config.toml
num_hidden_layers = 8
hidden_size = 128
n_experts = 128
experts_per_token = 4
d_expert = 32
d_shared_expert = 64
hidden_act = "swiglu"
moe_layers = [1, 2, 3, 4, 5, 6, 7]
router_score = "sigmoid"
normalize_top_k = true
routed_scale = 1.0
balance_loss = 0.00126
balance_bias = true
init_std_router = 0.0105
lr_router = 0.00133
vocab_size = 5944
norm = "layernorm"
norm_eps = 1e-05
tie_word_embeddings = "early"
optimizer = "muon_variant"
learning_rate = 0.0141
beta1 = 0.95
batch_tokens = 131072
max_seq_len = 512
train_tokens = 618600000
max_steps = 4720
dataset = "wikipedia_en"
Below are experts of layer 2 (counted from 0) of a mixture-of-experts language model. Rows are named router (the router's row for the expert), gate (a neuron's input weights, with its number), up (a neuron's input weights, with its number), down (a neuron's output weights, with its number) and show model dimensions 0-127. Each number is 500 + 25 x the weight over its row's rms, rounded and kept within 0 to 999. Numbers have three digits each.
Before each expert's rows: a language model's description of what the expert responds to; "gets" lists some tokens that make up at least twice as much of what it gets as of all text. This comes from a sample of Wikipedia text that the model never trained on. Tokens count by the router's weight.

# expert 7
It responds to: Mid-word consonant pieces. Middle pieces of longer words inside a word, especially t, ver, te, per, as in adop-t-ion, Diver-t-imento, Dep-th, Veter-inary.
gets: "t", "in", "6", "th", "ter", "ach"
router:511479472532474501485467518510514445516492492524491509538482462478517534508495464522511438513485550489538496505493476491462461491511458493487500448526477490442532551526507520533486504461491511478509513497539538531527478521486538497494513509526500484550518513505535449483469518535513466517523496497462497488489495508467497492521520487541508483491511513509532477501547472472465500495514
gate1:517505498539466501494514563509514470527485493519506471508466500493522504513483487502494467501492533505489489523487507472498452470517459530524454489533474464538508514497497503479497511489502507469492468546517478528556472530499499464479551516511490457507536488508483451476475547540490506486496547466508509481483481489492483484511505505487502540500475527514552478492563470453483538526506
up1:481521526470501450515472489484539517521512517510518507498427490512486474468508550512499482538495488494493533483510511531487484567465508498485460511479507511517513481515472514493526530465476501505472533522503518481454511493493506493486465500481528508493493520474492477520489474515483500518492500569473476553528470540511548526496448532498527483524496471520475503497493450505511502436519
down1:490438493483512523483428506526484490536489523493470503520490515519471484470500460560529502508527528525495539496528514537530499501525489520508534512504488555519489437488503484490497489455535509516511531486475504502471516454470487480511509512495477533523511483531490505500451475482501506546517455489507489464543519520512504509444486476480487483498479502507498558494519486535476494505465

# expert 19
It responds to: Short pieces in rare words. Short inner pieces like et, at, ric, n inside unusual words and names, often after P or C, as in Com-et, plan-et, pock-et.
gets: "at", "et", "n", "p", ")", "t"
router:511512422488452502474501479529503498507512497513485530551503480471506514487497494525466464507519506453476469488496470513474469482521491485486525482532491533485525488498477508499517470476460571464541462528489514537492532506492543504536526479515496495524506527511552458494494481508494475509509486514489532514525481477533522444520545473515471497487480488520482497511540528479485528506536
gate0:504555489503511523448486543495512495492558482539525481538496460508520502453484468500499502478482505510514485469473490505468441477503533505503520513479495509447526505532495485514482490497502503468511472542488511525498524549546476496523525507485477480510505561480531444529477502491459492520464501528501461530514473549533496501506480497494467474517491482528538470501533509474486494521487
up0:501540452466498505478517465558474509457496495538468515482470482529493510470528489454511484508443488471477491503540541489496490450511507505475531520514515504473524489468484501481517545468479515519524468503465499480479511515504515509555531498519511483521493515494508479509492504442507533496503498533508529509500484488529561481504485483490521469439470526509490487503537545494545503489525
down0:534540511449512500491522493490514508535478502489513489484504492504509525483537510502472489458441483502525530508526497473490496473465489489509546487521488512506534505537513506491499488500456482515484485450525508470451494542512526496490513458518482504544539484474496461487480532529516483432507503542523508481474460512505520519502485528560527496530503486502484520504435518511530482448528

# expert 35
It responds to: Name-final vowel endings. Endings of names and words, especially -y, -ar, -an, -at, as in Burnaby, Diddy, wealthy, Qanawat.
gets: "y", "ar", "on", "at", "a", "i"
router:478504445483456455518478548522528468544519497531491485520479493461489495472537475504506500509526525525519503485529485506461457493516486509525513472503466520474499500469501512511480488501517543477496517494506487505520469486455501479499545504473492477517509510522506440503498482493552480509532521507479538572500480494542504524538506503532495495497451456501464457493544526525491523477498
gate0:508520489490478472518466530554544500532519468544489504511479468450506509536476557464447520519535482511492500477515496499483498483510507509505492468476487504471503518480486508544491508491506509467486531524513527440510469533455531471510491491522510502505527493507475479470513500489488492488534487508536557505465502545494517504529550457534510459444509485492478459503525476508515505498485
up0:509483511547500498494482483492471516551525533480506489503551524468529497465468528514505507515466525484476491484461480503499550513478486513459492526506513505488510531491520515472470446494510481478548461461510452512545532513477475497487540521496527532529510486483503462522531461492476449529495508524492470460494533491463521530504500573471494489512487477505498514511524483489535486494507
down0:484489515526476510469495500510503509485503477552533527512455472569495498512504513490491519509445466534511549543519455470462461508477480527525502459508497511497503486512488528529479475490486541570517514518525512508502504470482526480511491494523487437501507475515547510481468492516478489502458468429519506494533490514493486506509465484492520528515517492533517524519512512501491484477462

# expert 6
It responds to: Plural word endings. Plural and agent suffix pieces ending a noun, such as -es, -ers, -ies, -ions, e.g. colleges, fields, gates.
gets: "s", "es", "ers", "ies", "ts", "ions"
router:539471495494470499491447520534504497535526497512482490548507474467501510453514452515498492499498567509502487471489506524497453445499467473498521496513475518488527511506499531490471481451503493488517491552476487500510527480443494503504527490502518486509522521455523511492512528513497472501517541552447537494540518491524489484502502472486513487487538453526476536471536482463490522485513
gate8:517532466495505543493481457487494513496480500511524503529510496489499513485528500510479522459546503476495487473560460462471470516503471457516498537509515489519460502507535494541483508499501509515496533459500536532457514464481513516486502514501497483552528506494484548492518543525505508500489566490448476477467463495488481447519527538519465479482464521493491507455535494490499514519483
up8:521522474527465496517499515448526494475526522501541503498485490476468469438487503505480540513425536529498505527472497526472449494514505483517485544472502494478504533520444506467490527481515499516518544508535470482489512498513458495503546481505484510479505513500509542493507511529553492512492527468485511513450488479504480514481491450498550456487496511517470536493516506488519515527515
down8:516546499513486486497540468447502526513524490520470465485485504547507497498465530501488514506488501514483473521517523501503488480490448484499489545511496510452484498489525541528517541546516494495486515489506497457501528533526502443482490473493478421478469491545512478520487474492490469479530509507529504509500554520538503535497516503512511467492527481505463489516533464542476453475492

# expert 51
It responds to: Plural and word-ending s. Word-ending plural and suffix pieces, mainly s, plus ings, ocks, ets, ches, as in Banks, costs, firms, fingerboard.
gets: "s", "0", "ings", "ock", "ens", "ub"
router:541500481493444520487478465545525498503505465548455499547478466491510550452494469485509457492536484520499484499505510500492456509504451492487525489508481514496489518454483529488481503464496517512487489534508511519526505454462484483469513513538494483549482513475509513451521521514550488515519465516472510493540508484532491486560492496520498518509496458505493521473557478503498492520512
gate8:485483504490483506479527523497536480505499442484495507506465502466463470493509474507488502521539504557499481496460527488462458551451485464496526512541503542502504524495517484477471453459528491497487510490496543494512496484515543499506500487491451524469508445508523477489512479512497505511543526475517522511527487461499488526519514490507539530463525469535480520537524523529470512471545
up8:426495515479508519483446520479498548506511535522532468540496503536475487544495514518454492517524541469501488504502533511492518476530516522537480492515517525529450494520522512524484547496503502476485467495468472455465476509521513469468535475476515461478496503509502478486486509532487529526505525493491508521514498544449490492513524501474489479495456534515486478441497533525515484513485
down8:484500516543508503474546487509542505518470533494501527532513463535516497477495493490473533536483492502500496504525491517467487490499506465462461511500484498470505463487543485523461533541471523479471474541487497494559524532494449512495478518486520514486503517516493486483493536514468487483479486517501502494497481532535465545489487499486479415460506469500484497547497532560523524485488